From a checkpoint of a small mixture-of-experts model trained on Wikipedia: 9 layers, 64 squared ReGLU neurons an expert.
Below are experts of layer 5 (counted from 0) of a mixture-of-experts language model. Rows are named router (the router's row for the expert) and show model dimensions 0-191. Each number is 128 + 32 x the weight over its row's rms, rounded and kept within 0 to 255.
After each expert's rows: a language model's description of what the expert responds to. This comes from a sample of Wikipedia text that the model never trained on.

# expert 9
router [145 146 190 174 122 162  94 174 165 158 163  95 108 148 136 121 119 125 198  80 151 141 146 152 142 121 106 100 150 111  81  61 106 134 167 127 110 117 146  73 179  87 150 124 153 114 122 105 154 201 157 148 151 101 155 133  85 138 123 135  96 147  75  96 137 108 156 171  87  46 171 112  87 128 103 144 151 151  81 117  88 145 137  83 116 139 161 190 103 110 165 125 125  74 151 183 165 119  81 177 186 150 151 135 188 114 102 151 107 106 137 150 152 127 143 107 100 144 164 116 136  82 163 150 149 168 182 108 105  88  86  96 154 102  99 167  70 105 100 168 132 179 159 148 168 145 201 157 126 144 149 140 118 154 131 121 110 137 146 180 130 156 105 153  98  76 133 181 102 153  69  97 152 123 123 154  68 155 101  89  98  93 145 177  82  83 112 154 127  83 123 115]
Pipe separators between cells in sports, election and statistics tables, especially after numbers or names, plus closing brackets and quotes.

# expert 14
router [166 149 194 141 111 191  99 147 122 168 119  96  89 174 135 101 126 153 137 117 160 146  82 167 137 120 146  98 128  78 111 110 118 127 125 125 104 129 141 110 135  92 150  48 146 137 195 118 109 144 107 142 133  80 142 149 130 156  98 174 104 130 104 102 134 149 181 132 107 133 146 114  95 137 127 151 151 144  77  88 127 180 126 114 118 164 135 167 128 114 159 105 127 105 128 171 169  54  95 180 174 120 157 104  79 130 177 103  95  99 156 180  94 107 150 154 118  71 130 105 135  51  80 112 185 164 172 129 122 111 114 130 204  91  91 112 136  65 167 173 133 138 152 189 135 160 204 143 154 142 168 111  96 148 121  78  80 172 158 160 107  83  75 144  74 134 144 134 103 138 148 120 182 124 139 157 131 177 127 125  65 133 155 150  98  68 111 147 113 178 178  83]
Short consonant word pieces and digits inside words and numbers, such as Para-d-ise, 19-th, lo-d-gings, can-al.

# expert 6
router [143 190 144 170  91 150 114 155 119 143 121  94 107 132 143  95  64 153 158 121 103 150  94 155 113 133 178 102 163  80  95 115 109 145 165 174 104 156 137  91 144 110 109 132 173 103 195 113 154 155 162 187 161 115 114 176 141 125 157 164 109 120 113 126 173 108 173 155 106 147 144  88  82  98 100 139 157 132 100 107  74 140 157 112  94 145 152 127  99  79 157 195 172  74  97 154 161 132  74 149 182 129 140 100 158  58 110 176  91 120 158 158 171 119 149 109  70 124 108 119 167 123 147 100 148 129 172 147  94 103 131  74 148 141 141 245  53 112 117 166 145 157 156 133 127 150 133 195  95 143 121  90 123 148 147 128  96 189 161 165  97 133  83 141 136 135 166 184 147 155  57 109 151 128 141 189 138 154 129  98 147 110 156 178 125 111  74 143 118 132 129 131]
Prepositions, articles and verbs like was and is in prose, especially of after one or none, plus list dashes and table bars.

# expert 4
router [175 166 135 144 108 165 117 134 139 189 129 110 109 149 137  80 134 169 139  75 153 166 146 173 106  99 170 120 139  81 119  73 102 145 130  87  82 135 140  89 141 123 191  94 130 115 148 142 142 136 151 151 169  69 176 147 137 177 103 227 123 150 111 116 169 134 191 147 106  76 159  98 148 100 114 160 151 160  53  75 149 160 122 115  81 129 141 184  81 106 175 150 152 109 181 158 161 126 102 137 141 125  96 144 117 119 166  75  60 118 140 163 172 118 123 158 137 128 112 115 158 138  97 219 157 133 141 174 155 117 131  92 163 148 138 123 139  65 128 138 113 144 169 120 189 133 184 133  90 123 156  80  70 158 147 126 132 146 167 168 131 130  97 138 111 121 159 161 143 156  93 119 168 116 120 146 122 145 167  61  91 117 145 140  59 101  97 183  79 151 132 105]
Pieces of proper names and foreign words, month names, and cells in sports and data tables, such as Mac-au, Pin-to, May.

# expert 12
router [139 184 150 148  86 150 126 139 136 148 119 107 129 132 166 125  61 150 141 162 125 150  52 151 142 102 149 100 138  99  78 107  59 128 168 195  99 134 158 119 137 106 145 122 143  88 144  92 139 146 146 147 148 134  84 105 152 143 136 168 119  64  92 126 137 167 182 157  73 104 155 103 100  92  93 158 141 191 104 100 109 141 144 107 114 176 168 137  95  68 164 193 159 103 114 156 155  99  76 157 147 119 119  99 174  83 133 173  98  82 173 154 144 157 142 106  62 126 102 109 142 128 154 123 150 136 161 155  97  86 153 107 150 110 155 227  59 110 146 159 102 153 152 152 156 152 122 128 105 155 143 110  57 170 130 108  85 167 155 160  72  93 110 163 103 125 158 194 160 174  82  88 151 118 133 153  85 141 126  79 125 111 142 170  96 124  74 164 128 106 157 118]
Prepositions, conjunctions and commas after a verb or participle in running prose, such as assigned to, administered by, wrote.

# expert 13
router [150 118 133 150 101 127  92 138 175 157 206 109 110 149 149 109 140 128 124 130 166 130 131 158 117  75 135  40 131 128 120 110 134 108 192 159  95 149 172 119 161  52 202  86 181  94 148 122  99 159 200 130 205 118 103 131 153 184 145 134 112  77  51 152 159 135  99 160 134 101 196 104  81 122 109 168 136 118 121  89  86 160 163  71 103  97 152 163 131 101 168 111  93 129 114 143 191  58 101 142 158 150 116 114 157 137 117 131 120  91 134 145 180 149 133 135 124 111  94 101 170  84 176 169 150 150 156 133 129  52 138 129  83 150 134 176  99  94  80 134  97 105 175 120 134 138 178 157  58 122 130  84 107 158 125  89 114 106 135 123  88  97 130 163  98 146 109 125 138 179 126  99 139 113 140 156  90 164 146  96  76 139 145 144 138 109 111 146 129  73 115 103]
Line breaks (especially blank lines before section headings), commas, opening parentheses, quotes and heading equals signs in article structure.

# expert 3
router [162 107 191 132  40 160 119 183 158 195 210 103 116 160 149 111 125 136 180 105 146 145 140 159 125  96  84  99 141 130 134 122  82 191 157 127  78  99 168  96 146  69 152 122 156 154 147 123 127 170 164 140 144 120 102  94 125 148  77 139  94 132  60  90 148 148 173 171 136 118 152 106  74 122 103 148 166 143 111 141  94 175 122 103 114 173 138 150 148  65 163 146  79  87 127 111 170  74 102 176 173 127 161 120 141 130 150 134  80 118 132 174 149 128 116 147 120 140 110 121 138 101 118 160 203 159 143 146 123  72 128 146 133 113 124 155 108 107 144 128 123 135 186 101 158 188 184 170 115 137 113  93 116 154 122 103 104 169 141 173 113  55 168 170  84 104 115 144 107 155 112  44 158  90 147 158 130 180  67 115  74 147 131 141 129  90  94 140 132 139 101 109]
Individual digits inside numbers such as years, percentages, money and table statistics (19'4'7, 2'3'.9%), plus sentence-final periods and line breaks.

# expert 10
router [195 155 118 165  86 154  84 180 150 177 197 102  72 151 123 106 107 157 128 101 135 156 120 181 119 168  96  93 167 123 128 104 116 115 163 190  92 141 128  87 115  97 217  75 193  96 139  88 146 181 223 123 139  95 118 183  90 164  88 140  99 102  54 150 165 111 164 177 144 111 163  98  71  86  96 187 161 116 117 106  52 130 134  54 113 154 154 132 121 136 141 143 116  89 122 155 152 109 111 155 158 135 130  80 103 136  91  99 137 119 153 162 180 142 159 119 135 137 117 141 174  99 142 150 148 139 133 109  83  61 124  93 140 126 145 139 112  89  83 166 115 137 156 118 130 137 190 192 135 139 130 108 130 125 111 106 105 154 158 124 144 122 121 171 106  70 161 147  95 128 130 106 158  95 104 164 107 132 156 110  99 127 164 146 131 105 127 147 145  76 134  92]
Standalone spaces, dashes, parentheses and initial capitals before numbers or units in infoboxes, tables and measurements, as in 381.8 PD/sqmi.

# expert 2
router [154 173 130 121 133 170  84 155 133 173 124  71 106 161 155  91  80 150 137  65 135 136  74 178 183 139 163  94 135  99  90 132 104  96 166 156 114 119 132 108 135 142  85 125 135  91 184  93 127 162 169 161 143  80 155 133  75 110 149 134 114 142 116 173 116 135  86 148  92 112 173 136  83 143 139 158 143  76  94  84  60 142 115 115  94 134 135 149 123  66 159 174 168  80 107 192 161  96 117 146 147 134 137 102 112 126  95 130 120 115 155 141 115 135 194 139 138  91  68 108 180  95 111  93 148 134 136 194 139 101 101  95 211 163 151 155  95  79 149 129 111 160 139 188 145 143 173 212 174 165 109  93  92 129  71 120 105 179 160 156 119 134  69 167 119 120 202 141 132 173  89 142 171 124 129 181 119 153 136  94 149 100 137 132 125 127 121 165 146 143 159 124]
The and of inside place and organisation names, plus prepositions before them, as in Republic of the Congo, the United Methodist.

# expert 0
router [139 135 136  92 109 175 101 158 101 153 151 101 112 135 138  63 112 125 187  89 152 159 154 163 138 139 128  98 207 121 108  75  83 158 161 129 123 109 130 111 225 108 133 106 128 134 119 124 129 154 161 172 174 140 198 121  77 139  88 137  94  99 112  78 149 160 127 161 166  71 188 107 138  82 105 168 113 104 117 121 120 183 175  93 133 128 172 173 113  90 149 159 105  70 179 156 149 165 123 139 131 154 156 102 143 136 102 114  92  90 135 153 139 230 156 112 126 119 151 114 138 133 158 156 181 132 174 102  81 105 166  92 156 126 137 130  78  99 127  99 131 157 152 168 189 172 184 197 124 156 134  83 106 134 125 162 115 118 160 159 132 152 113 163  89 118  97 143 154 158 115 102 158 140  85 146 126 134 100 116 124 151 137 170  63 116 134 148  99  67 145  55]
Word-internal pieces of foreign names and rare words, plus digits in tables, such as Li Renz-hi, Byz-ant-ine, 87.0-3.

# expert 7
router [167 150 144 118  78 151 111 130 160 180  96  73  94 136 132 102  80 128 152 119 167 142 109 146  92  84 186 118 133  86 108  76 104 127 153 158  74 131 125  71 190  85 152  67 152 124 187 146 142 111 131 152 156 104  91 104 136 147  88 124  79  90  92  93 174 160 191 130  84  51 139 122 100  89 109 164 183 121  88 120 154 161 149 121 106 130 154 156  86 105 136 121 144 104 192 154 142 112 103 162 144  98  95 134 135 102 163 140  73 109 159 161 166 166 151  96  98 105  87 125 134 119  81 128 142 147 159 133 109 129 208 105 129 129 130 160  88  60 134 151 111 134 168 193 171 158 142 117 114 144 170 107  74 154 164  74  67 165 154 167 122 126 124 117  96 128 131 121 122 147 112  98 171 122 120 163 119 180 117 119  84  86 172 154 140  56 113 199  96 132 148 117]
Subject pronouns and common function words (he, they, been, first), and early fragments of split words like E'th'ics, 'vi'ctorious, 'cho'ice.

# expert 15
router [164 118 173 175  95 183  58 201 179 153 221 105 102 160 143 130 113 167 155 101 147 131 119 154  97 114 134 121 158 116 113  95 101 131 141 175 103  90 169 129 141  66 176  87 169  92 114 128 179 182 199 132 162  97 169 142  93 160  79 138  95 131  86 122 133 151 151 163 104  73 180 130 104 124  93 180 152 118 105 127  48 130 156  56 115 204 138 157 121 105 144 164 104 110  94 126 174 118  99 169 160 159 145  50 113 121  66 139 108 104 134 150 155 114 156 126 122 105 112  97 127  99 111 122 128 185 164  92 122  60 103 101 143 126 159 151 120 125 128 145  81 151 166 152 146 126 178 194 143 161 158 123 128 175 107 103 109 127 144 145 165 143  90 159 103 102 170 164  96 146 113 100 149 106 111 163 100 156 139  93 114 142 149 153 101  87 112 136 132 117 129 123]
Bare space tokens before a following word or number, as in species descriptions (aeolid nudibranch), tables and dates, plus capital-letter word starts.

# expert 1
router [161 160 153 171 115 184 122 177 100 158 133  99 129 133 153  99  67 156 144 148 147 135 123 154 152 114 137  80 146  99  98 114  62  98 159 185 108 122 181 103 145  89 123 138 192  79 168  83 139 161 141 144 147 122  85 129 139 138 135 155 137  47  88 136 129 132 147 176  65 114 138  95 113 110 106 163 175 158  91  91  91 130 123  97  97 157 182 111  84  95 187 202 139  87 116 156 159 116  91 148 175  82 145  75 144  87 101 184 104 109 135 164 128 149 142  98  63 133 123 120 132 112 165 146 151 138 115 147  43 116 156  96 136  97 136 201 120 117 130 138 120 144 140 159 163 128 130 153 122 145 117  96  81 154 121  97  89 153 159 186  81 103 114 140 107 152 205 205 163 146  84 108 143 113 110 161 106 160 128  95 117 122 142 158  87 100  61 153 124  90 149 129]
Prepositions, auxiliaries and clause-opening connectives in running prose, such as of, in, was, Upon, According, plus commas after introductory phrases.

# expert 11
router [148 144 164 112 111 182  90 125  99 179 146  87  95 183 163  87 106 136 160  86 156 173 109 177 108 135 143 119 160  84  86 100  84 110 154 126  79 147 151 106 179 127 149  62 139 123 134 131  80 152 143 156 147  91 182 166 142 172  87 139  94 104 101 129 157 127 201 134 106  82 149  92 138  92 128 149 139 132  78  85 142 166 106 112 122 138 165 192  86 112 159 140 126  80 192 200 155 127 129 163 138 171 140 112 140  97 136 127  77  90 170 163 133 129 167 116 131  79 135  96 154 113 104 143 167 155 146 158 115 121 163 125 191 112 115 105 113  72 172 184 118 143 182 156 143 154 184 137 118 141 157 116  66 117 135 110  97 158 157 178  85 113  79 153 100 115 131 123 121 136 131 116 188 142 101 150  78 184 160 124  96 112 181 123 101 106 121 171  56 165 139  67]
Word-internal and ending pieces of longer words, such as ion, tion, ment, ry, e.g. br'ut'al, se'par'atist, a'fford'able.

# expert 5
router [162 161 119  72  87 150 128 163 110 149 145 117  86 154 146  94  62 131 102 105 170 165 141 148 142 132 112 100 188 110 133 112 124 207 127 163  99 170 149  85 143 121 161 122 160 119 141  72  79 220 170 180 153 108 148 203 122 164 188 136  76 164 119  80 153 108 159 150 112 136 162 111 100 109  88 169 131 173  75 101 121 153 157 115  72 170 173 178 101  82 159 123 116 105 146 150 149 140 129 129 136 126 136 123 143 137  74 144  92 119 156 158 178 184 130  86 159 140 145  86 169 102 169 141 166 118 159 133 118  79 146 100 112  57  92 160  96 117 133 124 151 183 141 135 122 108 147 148 132 124 152 110 147 155 112 123 116 181 170 174 107 163  41 179 116  88 173 155 118 168 106 105 155 116  88 132  89 152 149  96 111 158 138 150  63 136 141 125 116 143 165  87]
List dashes and colons in infobox or taxonomy entries (- Country:, Order:), table pipes at row starts, and mid-word pieces of names.